config = dict(
    d_model=96,
    rope_base=10000.0,
    qk_norm=True,
    tie_embeddings=False,
    init='normal',
    init_std_qkv=0.0615,
    init_std_down=0.088,
    doc_mask=True,
)
Below are experts of layer 7 (counted from 0) of a mixture-of-experts language model. Rows are named router (the router's row for the expert), gate (a neuron's input weights, with its number), up (a neuron's input weights, with its number), down (a neuron's output weights, with its number) and show model dimensions 0-95. Each number is 500 + 40 x the weight over its row's rms, rounded and kept within 0 to 999. Numbers have three digits each.
After each expert's rows: "comes before" lists some tokens at least twice as common just after its tokens as in all text; "mostly gets" lists some tokens that are sent to it at least half of the time. This comes from a sample of Wikipedia text that the model never trained on. Tokens count by the router's weight.

# expert 13
router:494515499495535498496474500526543564497562445447559566593463484557480525537517517505586533561508454470514511479433454545476522486429501529514531424461502412520481470500526546478568518444519539468508473453557474468453557548516438491481513552552505545480471522495476532516542449505558583475
gate0:515520494482458506429512466529467496453506466471511560523493601513462519560564553531552507485487576554486538517555538557512518457494484500500533485506498500516549438471491536489621479436517487566557543449431427508469523531556463550499503569573536492515515505472481530490521434474512519433
up0:455523461535496466538515448450459476513510502576444551517531441498495455521465520475527565461475473473516515443444493453467487564489548496485565454428475444512480417488469480541458543517515412546470502518474488521497458529507456585506539494552423475508504453383470502539567506538471500526
down0:478553533514433573493510547482548512439531526546496462481449492505445526503459499464549466520466472554560527458531463500510523571425519523465468446485502550486440511495466460463424469475489511484562518545504412491530474447488509469504549486479503472572474416476455484457579464609525529512
gate1:483444515484490475518429489473561486568475488547466551506527517521455488444508527516478466533565522470476507521542470570438499504547431461559443558494497383554530490530531549509535533523576504469512549561469485484459428509523478506507531446514462596454450498523500491508401502457496481472
up1:507406496424485562516479530511532583469495540509552514525465479450552540539532535479551465452499439458434549478468498516506498524513530469547483425534508508471490527428583449473527585486499514535557507528506489495576589540459487504499494514507571536494470481433509488511475534526504597542
down1:510441514477512494567402483455466554468467522520445433510511548518476467493487477454509550455507474447517464490526521519591520527496523562525506450553521548417464502458504499467538551422456496471518426519599520532514541474451534501479502543518536501520564551429499558494569440529511473505
gate2:481507490465586479499581504515540555549468508519486494481583541500488516468476473481498438541525534449445499427477520527544514478568445491497505448504507402498577550571494537449539527497542470440445446492474536443550527488482439543503491538528561596532468543495479459476511440494533478481
up2:559585453509464531497529460530480470510477506473546538532522534427540558518525457503495485402480532470530513558467497525514480444595419459529501510521493496538533499519401461526480524489534428503523521507525513481405507465580525480558446558476524409532466545499448535470509520523500476495
down2:526477460489538513491546512470465591512530483480481563551484359517448496520518484448498432500478459477464524507416560566526529516462508439530480520531540495485496547488518537508542476504551555512511504505532470480483490488432529492463402519415487616454501544556499495499506498527547541510
comes before: " of", ",", " in", "|", "-", "."
mostly gets: ".\n\n", "==\n", " been", " which", " they", "===\n"

# expert 29
router:515500567536497477478476551496445481524527574558479521498503496537499533510539562474548543476495550528453521489556484514503559471472491462511498434470467485470542561449470495498548601497465529503472427403511464578456484480475492528472490500585427542572441513476524491487479473587532484575
gate0:531550512518581548451439529512553462473546535540554527467452565548479463483485476422556536425405538525477551545470499488446566534526431491487472467504512489480463508456466518543545485523511465461547495460520450487444569540449505436524528454557532454470502517488530453474549476550523530509
up0:513458502487601456533509503536504484522485474522491504490449560483510469472558474475532473382571484486485478496537492509561423467463528480448505440520532536437541416499470500533499588571482512526530560517512529542449542520518521472575507440462484521567516578448514501546525480490496562468
down0:563491482493448501440489504468522514448492477505431440542559507583523423484550477484505487494498518497470506529453480417434509517528564545534508526498544412557507468502525539509470543546456473566511525546518516541538471450510515517489472549438451485414560529534478588489470408491467467490
gate1:444493471535491415487458469530496479510536581514431496517526464513467498459535505533519493516535545486437481590506476462472497420486477508514530528520478450484414573527461488574551573484497542471469476482482464523507492509469553525493536510588417524434446558563417478467496510512457458469
up1:567475611426406475493575542493559515474526484467504475528401502465472504486507475535518533496459441547474528544436497565501574518537511539494509523528472548531465531494520438499570436458512500453480472434502499495445421485474507537469524530456567533499522496462477471537506563519497501542
down1:470505527450399513473504428487520539455522467469471563431458525502455491468484528460434525563488536504486459489480502504526588509531536576462485562590534542507454507529553546531561481548487461536486476490467555475487466461526490521508486507453456527451533480488398553446524479489450476571
gate2:507479566520513507486516547548507511511548556493564491501410446527501459470489499494557430488565471444477492534523557527430528518445479591519514561564503430443509506482452523476473447470494493511533478470513417572454477512450468534470548491565507528492468564476524475530472464552502425568
up2:562474482516459552491477485533485457525510497533437489482510572492510528478519546517528514470483500384595443439470445478558445482546512432469485514520460514477484521520499563453496501460483445480428553488422493559538518517501540538508483504476538536522475447574417450488466430550542516537
down2:523430528451536451539538464544553493544450525534450558498478420498503447460465440475482493499456516460554504482512472491501529550511493520447407417525513509531464462465530545541481471496492445552475476542448480464544575531500496394473442489442521430479502508478424540437488478544481506496
comes before: " ", " the", ":", " (", "\n", "′"
mostly gets: " at", " from", " in", " between", "°N", " through"

# expert 3
router:567528459498519493462464473543571495450511516508517496449532406563559604531504450459503545514519503481491469512500499505505499419423555466483497522528526484576505514519550548476536487537431482475464487452579411502545518502542446497513496497475518491485520448491597408491532502483525485440
gate0:514490524474532448467435450552504500516450478439489550449487455577473464477532514461474436616498490422533550521493462539488490446385483465492491510512526451471456529436456499452486508491464433530524487473535480519541460519570429429470491518504463560524501455482525456523538529513474530544
up0:456539460471461429501481531571510518494461487565477523564493543494613463461551541523494458485522488558545485484421473552489476481467567576563519488427425456535541524555543485465431535482508505487586506465507537458514455494460499546475531500489499462505440473495489568497490497536497457443
down0:501508462496512515464483515556501556438572519459505514494505466540511512556526538508545452537460507484469465475475490451570514405442487483437464548441594530437494526465547512510522536503440456513457565400525479508529479530549499405555478519531440513488556506460442489554537512513474496554
gate1:487543489490496432473422513552491525530471537544528519494527428497464511510501426438514525478463498532506515561504487413533493481524506523531441505536524414538560553436498560506518531537477464524515557395544413485475490544562485548554491416526531483530554445457479477471440470491479512497
up1:464411478511500520585529509487457487511531539551508522517498465540507485474559516518486523473453556476431491460564425476521513448513516483510547537527475535396465485522508489572585512509521566510516473461491492565518500550545476545456556519515474478550418524444575504464577459541441496521
down1:528515480538486525458496533542550547516550536560506494468537541526492510507562504493512526483427470560578517514483430499548484456499481460483500531506376444589457607583467439482541501533488482558512508526538544486501467499512461513449517471515447529543490502509485457492460468460408529449
gate2:508467506532439520503449531515503506437440418518475448440487465521582531510517475511520495488467485459549486451455517508536505515473500486504451513459500405532567508432547468461491510566488447503554484398518451502512421535618509509507561459534441493565506503552523540460485533497536523494
up2:482435487437501495492475434439471427537509491494437499457479476482436505471484467483547481477479469477579509546588462475510425530476566487513554483542439557562545479533585516487545502432453507502470511447451533548511517470473548501534504477500487493504506463494464488588479484389508457458
down2:525582541561457483579532493493556506455483422489492489508562579561498544528488431574499479502528524534501479543500476454421437446519526451548458481548513491438433549516464518476459450432509522516545512554505477499519517525521504519522484477549456557477610465494501494499477509448501437522
comes before: "20", "19", "-", "1", "0", "2"
mostly gets: ".\n\n", "\n\n", "==", " ", "===", ".\n"

# expert 16
router:516522598561516518478493537464610491497524506516496494498455462514534584571475462405532519493465542519504508509561475526478515459542520440551525524499479465494485500464489552456522505548538492503483421430525456548524545467488495477499546493542469493532461484501588426515500399475575524466
gate0:548488512525521439491535473413505522533479505536494440461546418482499537513478435488457515489483460484492516486525487467455509499580516442450553545573393513569514533510468479502510500502581474427563493441426518505520495462502546406541487463506480503424475495491440438471524490517543517467
up0:516460528505488518538562467517552478542594459511477417473492566432441480523468507513443501519541452452517414476397505487444452466548441512500525490531516427500504555513548421458531478518524512565513547527513477496451478548509475506447493515509523580554477496510496488561428506497476495557
down0:440529498498477464521487509527616501524511432478506520548561400503539447476479463490464499575539466488543436497477519550529502451509464450465462526530537458466537490512456527448537511434484509472459460480520471516428494550407485511517503530488506493492480511512475538421627477435467498509
gate1:549518503552455454494536558462500514542451500468511477507397485466467520495507446523503574483453550515510479475482577544469511460508496507505480464459506508519498599553425526492512535465422481475450448482517499464481437539411572439530485451441437502488522553460546444509495432491557501521
up1:577584526497489514533598461519497462519434482454483499490471484366568484417499485517605505480499485492507551527505499500411473567471481569486443537460466522441490531463514527462529456507537466466495453507538553546470527544509537495536523535517499515475501466491568466522494518560512497514
down1:522492471451524388571490582500536499455491520480576557436506465423523494512518461505544528577484507546518523495518510470518468475484498483514513427469434459439510494543459498509437477487466524544523550463554481494429515521505491444526544509483514622489447463466535509584513452472471496524
gate2:526564567480540528470482509477492448545509482518511466483482478505510523477546420405502546530411574547550489537495507487476544465506456493496475435482519447506458468482474437488580408491476471563498472442483494502445581494558531469481528540520468543537432486431547532499491428478535471516
up2:555415497570524489564518455458446466536518513490493600474487511537552513474566512495494473458524430485544541466472493466527435506517499500490520512477464525520513473437556419570537514462524514474522462511490527436462510554505521520519483546414483540407587461512549462583469493516510518531
down2:516458571507585502564545522534465509509499472450431531470492461566451531538516530499575532498475477516534545495525512515515484514479511477429609444426424451460526478503476515559488470505511484463540494436529520553448463551536510500472490477507470478469520565415533590515501509578535497511
comes before: "20", "19", "0", "1", "2", "3"
mostly gets: " ", "–", " −", " success", " May", "°N"

# expert 23
router:508470457598534427493454505507474488531520433498542504538454490505503493491546514479518444519489484530466482440580526521489544532524503495485512592514543524584531550508497516532481539447503501515553478507478478540389555418513447540493561454424493499576473512543533574493503464507578519476
gate0:488457483462509506521474484466528389536494542409593513526432538507466597498500463495537459538478525494550585459576467549534506486499446459469503467475504553570493430500509481551484513489457560445549476558502454524467513464528504446454536493474527515488505560558540488497509514445518462466
up0:494487493499528494464494483481467565514498584466534490556507530513544565463515521595488561562580496550550544504486525451445400454519499514496521493494576502517469480490537476512554569493494469553416526540452465529486564504530495557494482458554507516516531544459534532404498545468434517475
down0:552506538498556400498484452569512445524509425534515411453605546521525557505512554518451462535535528478531501465460434532517510496437521510472518488464468450466513534550497558473499493508501534482514479437477542482558507522515502529462505519465512462433503522507488463556512408453473451593
gate1:498479529521491552445433458472387414521495487499526479479439440535518416535527565464519528525503516489456487475528545541509514521507499507521480593473486534557510594528522551458457464466555494558511484546533465523476486507479411520485571504437464514472497468523489531520431489589512490482
up1:456495552455539526435571466460435462521523524519542542533468513490549435540503529539480419519496461426466490506498452527430512484507541499548519541510440445515476498553422520464458553467490459503516502523509525442541518460499474498496554538412490586516533464493475422471533556511581502555
down1:562496506527418476560479560497507535469504513501518527517535526470501601437543523535529526441466524567498443558580518491482470510459481483468443494458600454488530463440494457524502471458508494506516446462439453486477442501496515466471481490535466556453555455456532543576490441417485513485
gate2:486492435555505516563590501553479495482494452461526480458470521445528499517577481512500592521506529513443518413585480484483503586516450527473494518493426471467525551514496481561484527437452504535501523523596440485468535547473481457522435412490525477527457432502506533465492515480530514488
up2:484461453442528498506535407545484474480518461528495494566439482451472501522507462493470515435481517494454521528514511486503520596535530481508481474545471509518551552480507545568555471458535448453456570512552490533525535519403530479517513481489558552522566499532512509585531519511525516638
down2:513475473452466502537550470519537481427472441526550519505441497457549569461465446514503529550577535491509542500502473502490517568441447436498427503489502566479586583470492467570498489463552561477449528491497519441457479535459497474513509521539543423477486435500469513528520533497491460592
comes before: ",", " |", "\n", " (", " and", "'s"
mostly gets: "ina", "son", "ica", " American", "oman", " States"

# expert 15
router:517448471517459513547454503512499488488486431542520517563470476599460504485492493491500544541487507486493490516495582501466543401488568531441501469499544464528559468553531566527491554494459424471488371533527479464453492545514494437506567491491473499517484480477566480502494433536514594506
gate0:459499497566552537461443522475459533523566588429490501533483542437476519458483493512495468522488526512510466559512585531422428446480532498462520503483528531527552461486518517546553522526475536395490553520465500540538565413568568433537463514522514495479510524486454530482495501506540525557
up0:519458532504458510502461481543584444484494502532517486544550568563517528496495478497443469550482478473504497511488502470467544540510553532536548519464538552498545406598454462534425476515483395544568493564502484497487469576506510544539486546540456491533509543526559443506532460557538475454
down0:545469534473461531551482477525506455520508458546449441496452488527477498548542399482479435472544443447504438538430446491535474464515536480416448504576499478547436477489456505467479543489529459542554426532447475433419496580499480482453488512459490517491519474443494508479468493535529551519
gate1:604488537568473432486454506489454487524518525552506540525556510586485518494530557457510583492525507480473468533515510504506501468459497508493517494547489515475484420521494521589488495483535502495470444537507394464487431517535584413522545525508537515504428462562554502507524529450527577502
up1:462463504531540484537471452534509508481498514531466474472593464538467535549484553522464537547544545483440473461562478530489541545473536486471558456507501545550462428563604506427465519502491448502544466476584489494495542532531451561549541562557492557487564535556499565467514490494504520512
down1:486450419482522484502502510489535571514517498538534544527567513430506447460495460449531436526516459471510581482493550512568472565544454492428526491419451493457497536451501449507494479424482520466469479546430497491543523562495530533482482507490462495427459516529482609539490494541514423471
gate2:457497454483422461498436506441446482514481543529554547537530535566494497511429420524510466535547535510522535443475515406498497436500522546388463539529473472489482458464464506525479535499398602543518468553473469535478549489503518449503508534480443489497497547505490496521451545489517546486
up2:524507426457459468492519595474510487496396469518468512456585499490437392513503538428477491447470536434544535532507561470494489477488517535485532521554509479497476487529468505491498432555432475473489524445436528461455491494563522502479471436502472502547515411441461502468510523486501473436
down2:453518534563476509487519482499497521468519572442447496585442485450485529473476428479540563430556453543475512510518505529498491540547481489497537489421435561468440514478487472464469528515438489527536500532545550555546467440408444502467536555529484478514534457508534484457498527430549474429
comes before: " |", ",", ".", "–", " |\n", ";"
mostly gets: "19", "20", "5", "0", "18", "10"

# expert 37
router:549533524532539497519451505599511498475526546505502560510492477510504512484562560494522521419502547608530516459487506543528508538494549540519485473436390460471551512442419568572555512450449504506434458447532468517485470485538511496490495552525522505497520470478464517442451426514546489493
gate0:548508477474451480537449517554525465457470473492462457407397561529465521575555492507436501503454503609535483406475535547532534504499533450497488461489506443459552517465465484572559479491440547524487503513503488509461534511515481569459451525482505480528520484497440538470439469543490473461
up0:521484462502540497516506513526493466440534503506459443504486476495586497515547543516508458404477508472518553482508397447530552445528489467537475571476569471516521500464504467513492474430424532524530434509488551526521492421419453501510516435496554476509536499484405429443536555498492535474
down0:555535562524530513476551425524560454499464462448448495492455512517438537450484493480536488470500565484466425505521464525505497455568545493543593478526480533578451536538552501491466524516554444468487498481505528479528395482519480502516508513563492517532407427499606503511483471487477471510
gate1:508496480545512486500539448467565533428514606515446499482484530451495527472497407478549551438547497565558511379439480524496486463549509473533488537494484475442550567462479492534523480478460518436479549490516409515460490463536455474500473560567504493504527474437510449511514481466496505533
up1:475524442459472540489516504431533524455523436498488582456485562510539457445521462506499522525422538474508502519500538476490565506562445514501520507439534454474457549495501505556500575548448573517515518552470509509548507475518475426496528436564429545501478450414533510507561546516471512417
down1:479532546502522524530495475508541585489496520500517458526519532502461568536503490452525561476564507455415551419466440479543480422460514508502491516553534532439468477461527503458467515505475422557471528528551406480503586470528446465550529503532566464510482433481452459464494544527518463551
gate2:575505535518488478520514455484531510465535484537521510489509455439447534476461407547434526462489477520431480494460551506562538463486509511524457456424502509515444483501445460552435468497469532523561477481467459559468489467485468562545458479536571487521500604447428548457434494532533458476
up2:552551555507452563506435496516488498546484592456502527427492478497519531526481547502528441461521470530542555523435453492470519484492516488530471520454552492450491510553451525476528512482515441446444524436484502550434488515561516475559523484539579511445474470412528461491539483574460593527
down2:460490487499569462516474429521498517556501495489495536548577450538512429509517496497502555528502494462510521482524491504441478564536527422527561511474518527537538509457500541496528517466522420491501540458537540455504454557523480377501522504440503508395381462501524534523540536516457559500
comes before: " the", " a", "20", "19", " his", " The"
mostly gets: " in", " from", " for", " to", " of", " on"

# expert 9
router:508450549497514470497493545537510537558515520524490552569463496557516484425489573478519529520449444487539524414475497569499511488463513514526475453419541376480505471480483571524571536436475490552512467503501479570515495598480469483516540517539507494535471542487458528444514430512559508517
gate0:514456575529499542473467493536458561473525524411584502492511470479489519506535561545518456504429507444476499476479486497426485430442498575484481442421503433454475542435468503455571485493516517514501531497432482536405509484474553479499487515444518471504509506518483482500414485492497517600
up0:532550491513419547501537540452545477512501522431518535487469555513516496449479487485419511534538477536551548479499475577532557517452538511560556467491509525522425509565436479510480472472488557442542559520493532495483591511476483459463606531478486533513469486481478430423531471475519573493
down0:435478526493472550544474475570486552467545521435487464502501454452492511509525568533528497567467453490486436516488508428462458411543458520445485508520527479450424568416498500469581498562481482446518456566534506463461538502517483523543470532462436554534454536542503514552494546489492532546
gate1:571456481483494475455541518509535554449469474497531490496437526415527533492544552433501523479487450500486506425495534534505464463459458597476473446511506412542506528486464506477461474373463475452564494503481559523547585476496539494506523488548481499527497507417427532484459502510523521535
up1:448591535472474470418503503476474540514488403549511465506468535445496539472510485507509526461400482484523517533486588450521506484466571424537467521484523496468408471526481503475463523489445513572468505501504460520490435507502527458483485478470521436552453437450514524535475598548527467494
down1:471431570500450545508552472529489405544464507505528507517459497435489458531481521522459515508514521522513496481520500490507480454508518518483606599451455563475466448545500487505443475475488497477483555521466469465449462526506457487475487584429554561466441434480549585491500473516423466473
gate2:472543495477491540481464572519495539456486458484491482506531491532459493496509512439533536564461534511520487452557502530436428459520619516510411487480527598419512446452464537482490537477554486443498438547437495562517529559474470493525505485562554490527520486530480535441516556532561504502
up2:510549441505524454470544500502468513452527466502439504508501581520497504507545541525450496455546504538499528511516492530463574501479483473533463450519505506473452496514455498518555447446532551544497399559516479446497488416570457443548393496487522450457520461425550443463504520446427525526
down2:458543435495450492495548464532488546474532432445518507580466459464416548507489513478486487525469509479575513524534506543446592510467554538477540483512521471516494556553523530565500494595504510523470529461491541490474450424539468501518460438505551528577476493525442399507502545535538521496
comes before: " the", " and", " a", " in", ".\n\n", " The"
mostly gets: "),", " during", "\",", " including", " against", " between"

# expert 19
router:531508396556511478510504525540466521499526517467565472467531525540486549515565448491542534533597553455491458567452438534527511421479537517503446468550450474487460496494487516498554511505504494446531492427496502517507455548515446561501496493493448519575492486470462502497400543538561416477
gate0:553458508554565510529555569486471492488438484459511514477522461504436525485547384472471579505543514488478442546526482565513602413507463471543421525445509515509537442550464494493475512442532445524534486480504551539489467454542504531493458455488579520514505507506477533549461526519520462493
up0:561527509457473568536507467547453532410443542466527500479507525536463565543509469493585544509503503475458535522535447540469527511529501475420460511496465528491515455470470501471560454487486536505512477571490420568541507546492559534523434545527522448496496515522503429477424606543467501469
down0:501420508483466534474452497500572486454472536465513517582514559516507498525502468413519504479505375507504518494519527445473521524510496414560526505600505511442508510459476458460487451547565481454526498529433443470520506493474470544502542496544565474471526511492560461466545573523477527429
gate1:512552531491507494494547450526433502486480475517550519475591480520588547435572428409528469544457513508526474569501475516527473475496549478479472545511480514475502567501569513487534451477503518507576480441418454523526481552463513601464546497512455462510511557506486510442442498557505491468
up1:515488544541500518492512449444492557421492439445557424525465535493496456571526552528502524450484475493460536469483475493494576527503520488483545469469517532484551521437494489494532500525564408453465463518510423459536537549497541494553482606428456525541473514490540548560482474499418526475
down1:479473518529531447536564513570458465531504519534540541501500501480488491421541435534445558514527570462486536468548507458477477536605516500414495518438511503475503448554524531507532549442456459528548467462450498571436524577537502454519559497481546482554448515473534465523464545553494470485
gate2:479533471577524516516536470482471458522488559402615523481542547545399568490513466475472443476519502406543441508515482561460459536496491482516465522526427488450447516449521507481505531468519488498490468444497504570524426558517467559490531460522446520502497560516506455453513494525497476473
up2:487491519529501436494556437501470461473465480501496512565506508482500474535468526473424517458511495479571469598511553578474549602470522477499509468471510471512446473483501494523444406492469505447461526505531495553559541519480513476578497467448561502596534494467428472565528521493532559532
down2:462521480521467469489486461512466492448482522474397499462543549469553538508496511520504581424469520487500415533528505473522454552449436499503524476601473518440446480461486574537509480460497479490424540536510581484556418505451511491511530480516498484559504497460532492520437441458565458460
comes before: " ", "-", "|", ":", "A", "|---|---|---|---"
mostly gets: "\n", ")\n", " |\n", ".\n", " un", "|---|---|---|---"

# expert 34
router:493472482489531507489511495545505531444537495449511518538460447572492511514562492511568565468537467481520505449425520549577501471493510464468516444500533455518450544420478524495563483421527492486456493487567568463462613464498480489461546483493448519451445476535450534518497529525566504407
gate11:566501470392514516437513456463457433513467547471464484464442556497542467481506508474439507483545488477446470463508489514466533516491485515488549451514502546514503483549517434566431526472449535477548510486518542416488529531438487579448544489615557479506474484453536482509520473585498526491
up11:485567431477456537466531483493558419512501478534458507457536522509479537540443460524434487509529561528553552439555511513575458540495581488546520555511498526544505520591475523529438435532433510537509560515479544503496491455479455548469482530516455474504608543539498519511484472493543484450
down11:486513488478439568458590562486448407499494519530470560514517538518570435532515465531428499521522517542542537485475506459443473544451489525530512507457477538539493484534534503487463555510504531538531560523458524572480529478503458560495514511537564452516504512445523534572536438596419497498
gate12:528508484559477444427462518520501542500487536441470478498475533456472507480499531500501470500567493475528574521501532523551519543482485512450521538521537464438462579529520476497471593455553461433536471507497556458476455555450526456493391539466467503518478476552495471567529514438594511423
up12:544537554491459495514504427477439545494509464455469484486442451447482414489532482526522542503543488498517455457574471487550520491540475463467519544501565473495368536496471607507505491452513491465508541447475530502458488511543483444544565460501487515430457567482474486459516421484461488460
down12:529515443487560468482551520462421507452455534525505436477498633430517480546458458551490436492471511509526542527535560511496497537465485457507452542457469444503574538485497500446473517521443487507408498518511487499507489487464601542487536496515491405543544447458478488499488542542499513544
gate13:590497495567446464462494495556502502457469557495479477508540474607436501495572502552470514496527450501478459444424519481474527503458533454454493556567551486524487545520466551437543503462477501536461539500484585438491538439501471495441476504558441503492405440481528505519461512506517514520
up13:478504543456485426470550458483474537572549469539443492428546498513503501498440537529546525514551532546537497510517507514490450511481412489496462559550464543536454530497560545570527447568471470462467508437506461447451462441466481549506552449500496472478445488434444440536498484431549525506
down13:582519531529541496502563547527496503469553566545476519520440511427517516542523498521462488550528586521512567465431496423466556545548535506465490495500498434536552499443483446519518543557556498449432445533541479519536503521545489482479542558533555504509545524491534526507493388517492552495
comes before: "|", "-", " the", " a", " The", "=="
mostly gets: ".\n\n", " was", " is", "\n\n", " |\n", ")\n"

# expert 2
router:519478513567499476408520570508445571465476481460464549499478466457521476486484544482446545559468552549533507463523477541500470486476558444550464563473520467498481471468452433464576489466510520477512512481543461604437547537497522505515558476484427482591470524548485489471482528526568544515
gate0:474457494442476500527491431493475521467463553497452537452429447453514517518561536456510472568463594510523556478561521488574501426542466510530508490500490559474503482559500508463546535419544492523459547555468432526434464517518579519528477473469518518525435501514513417497503558543546532496
up0:463486412469504533530517533462491547537535462483475450464493535509535476546535495452605522449467517480496527503474495456447416544451541561551524544520563467508485483469462540535510504549526388438474490447495544560520460494536446518494482493478455498519478524456519504563478577526487590454
down0:499442459481457517456471547481517516494471477442508515519452483494505486491434445490475466608498500490431507485458560478531547418552476427539621516551520499549499425522477446462493513542550498398524486485515536513489505590520487507514562485483544493421475517507458534461477489523459476470
gate1:439466510438561482504486505593504460540495535520491525473448523485461503408519512485431515566459543548449508449458488512565495480458496511519421534457483491490501531493497514512534416489524503542505516507495431503458501482497420510486526468565411508578522609538549515484532555560500538511
up1:509477495521557514497454547530510468545533459400554545556530537401548485474485558442495489481450551498523463462495464548468604502468477464476462517477555525547513539536508497489627492490534475462478471451463470526494517546501537546491557542491517509567519489475520496464557493462561532565
down1:508426477513518554519490548508533491474526519476435475502516447486554478563439555449501503461485453496531547520522520510458474507480397526442535490458423571439529465485506501465498491511418531519510465526494502501540549556544549450548539524439469432482492525555478539592483559475584519534
gate2:492523443474472481562466528545458550522496488518486553498516499461508574517418517498409534554490607531414577465492431494483506480486595538517498479499517503566574460461489432501476430465484464497550526470506518473492563499499546476494581480501547498483445525527517499517434520544524482526
up2:592519448555539482479500494500500490515464484531401514544535528477444445524445523489514484558478502457519492552540507540482475397443457506515487431482486565522536543526512540465475500523504482451483497423504505563493492527450495499622499487521475560480457589553496447436532492457550497479
down2:421488543541439468472552541562532533432466518436492504564462584458523492493423484533426462508498493500506592453530536528562521520529496480514483608488406514487515505459524456497464488463456498459526474553456505489544537460477475535527483460534473494550529559455497501522506514471462577490
comes before: " ", "-", " The", " and", " S", " M"
mostly gets: "),", " =\n\n", ")", ").", ");", "\","

# expert 22
router:509428488523500484480544553526438527530489504490494553455516477433565498458511559507458504504499465549536536433459495529515501526473504440504466569468491418442492483457440493486664519472484504530444490533537472573499535488498517481530554532504440468510478520531421500480514477527596475524
gate0:493469529512510492498513535454585460486448501500464461522423469475547487473536489511485516432480456457571551483446488466423522504474558483494505439457559494515424503500447444512548588450561479522508542482473502540494409575504514522457546540510445545556596530543489460496468493458496482490
up0:496544547483431461467463529519520537584466532475481464484516519464484561454517462506481514508497553517526567410502564452511467567419505466525477475454478545557487517488541505524434481485448433447497451572578433473557518458434482506487500546549522444518487515466509532512513460455455439459
down0:553456488537547486402511452536498427481496470532453520487535486540476403577495565510479536467505576498441514529541545534473516554597455501440531432520442544528531495506429490564525469493537477440527519505480540449400503540481520553505514491464510507458522502517503564512458520495507488487
gate1:508544488540503500536539515515533501462462438510506469527501443456538458491565553452529572532445490498470487555474443547516497558553467477527537488409518496464428418484557512550485500502573415501487517479505469572516462485436499533512405426516534507468480482511494572513514556503484507580
up1:510485545443503535479467537577490495500563535527478527520459564499527521508502418490459438439453456524462514530444536511483457431487481548584444487494429527536456479494521494510434470535504575534522508441540428456513503497539503489505516513496474511551544503524539469606553483522610526468
down1:446500450504549571554520509538482562509488519543453505418547521528445565497588492534489468512492461459482446494510519527464466423512483436465515500550527488534418530470493455519598513486540493470476541481506477519523529533491446487514514636501465515457523497453511486445432477531458493562
gate2:555516454511502559464483477576396501508543496507509507463475504472533480502518513461515482461422457475571508413496458527526484517520509549518557544508460469491445486522452545476548578462403501489451515558489553482506498449497502533450599538538550489503415574570488498490488488500547477512
up2:470449451481463467497504482460491469521487475439442443572507447516529470607539435463531491461434533495521486480543436495502493496478491509580451535516524548509466514548510569519541563510549525540476458500578519450492463506466522474556458457454543530481509580574531426529491491563543510471
down2:566557572537563442573533481500532499548519556529522519502452537453551582535465502564480448592523490570480513433485524523525518550471470495524509494470471460526584481541523501534518453515443463466510523507521471526501469522544491495515514438488513541521595511466496510546549448425430534524
comes before: " ", " the", " a", " The", " M", " S"
mostly gets: ".\n\n", " the", " and", "),", " from", ".\n"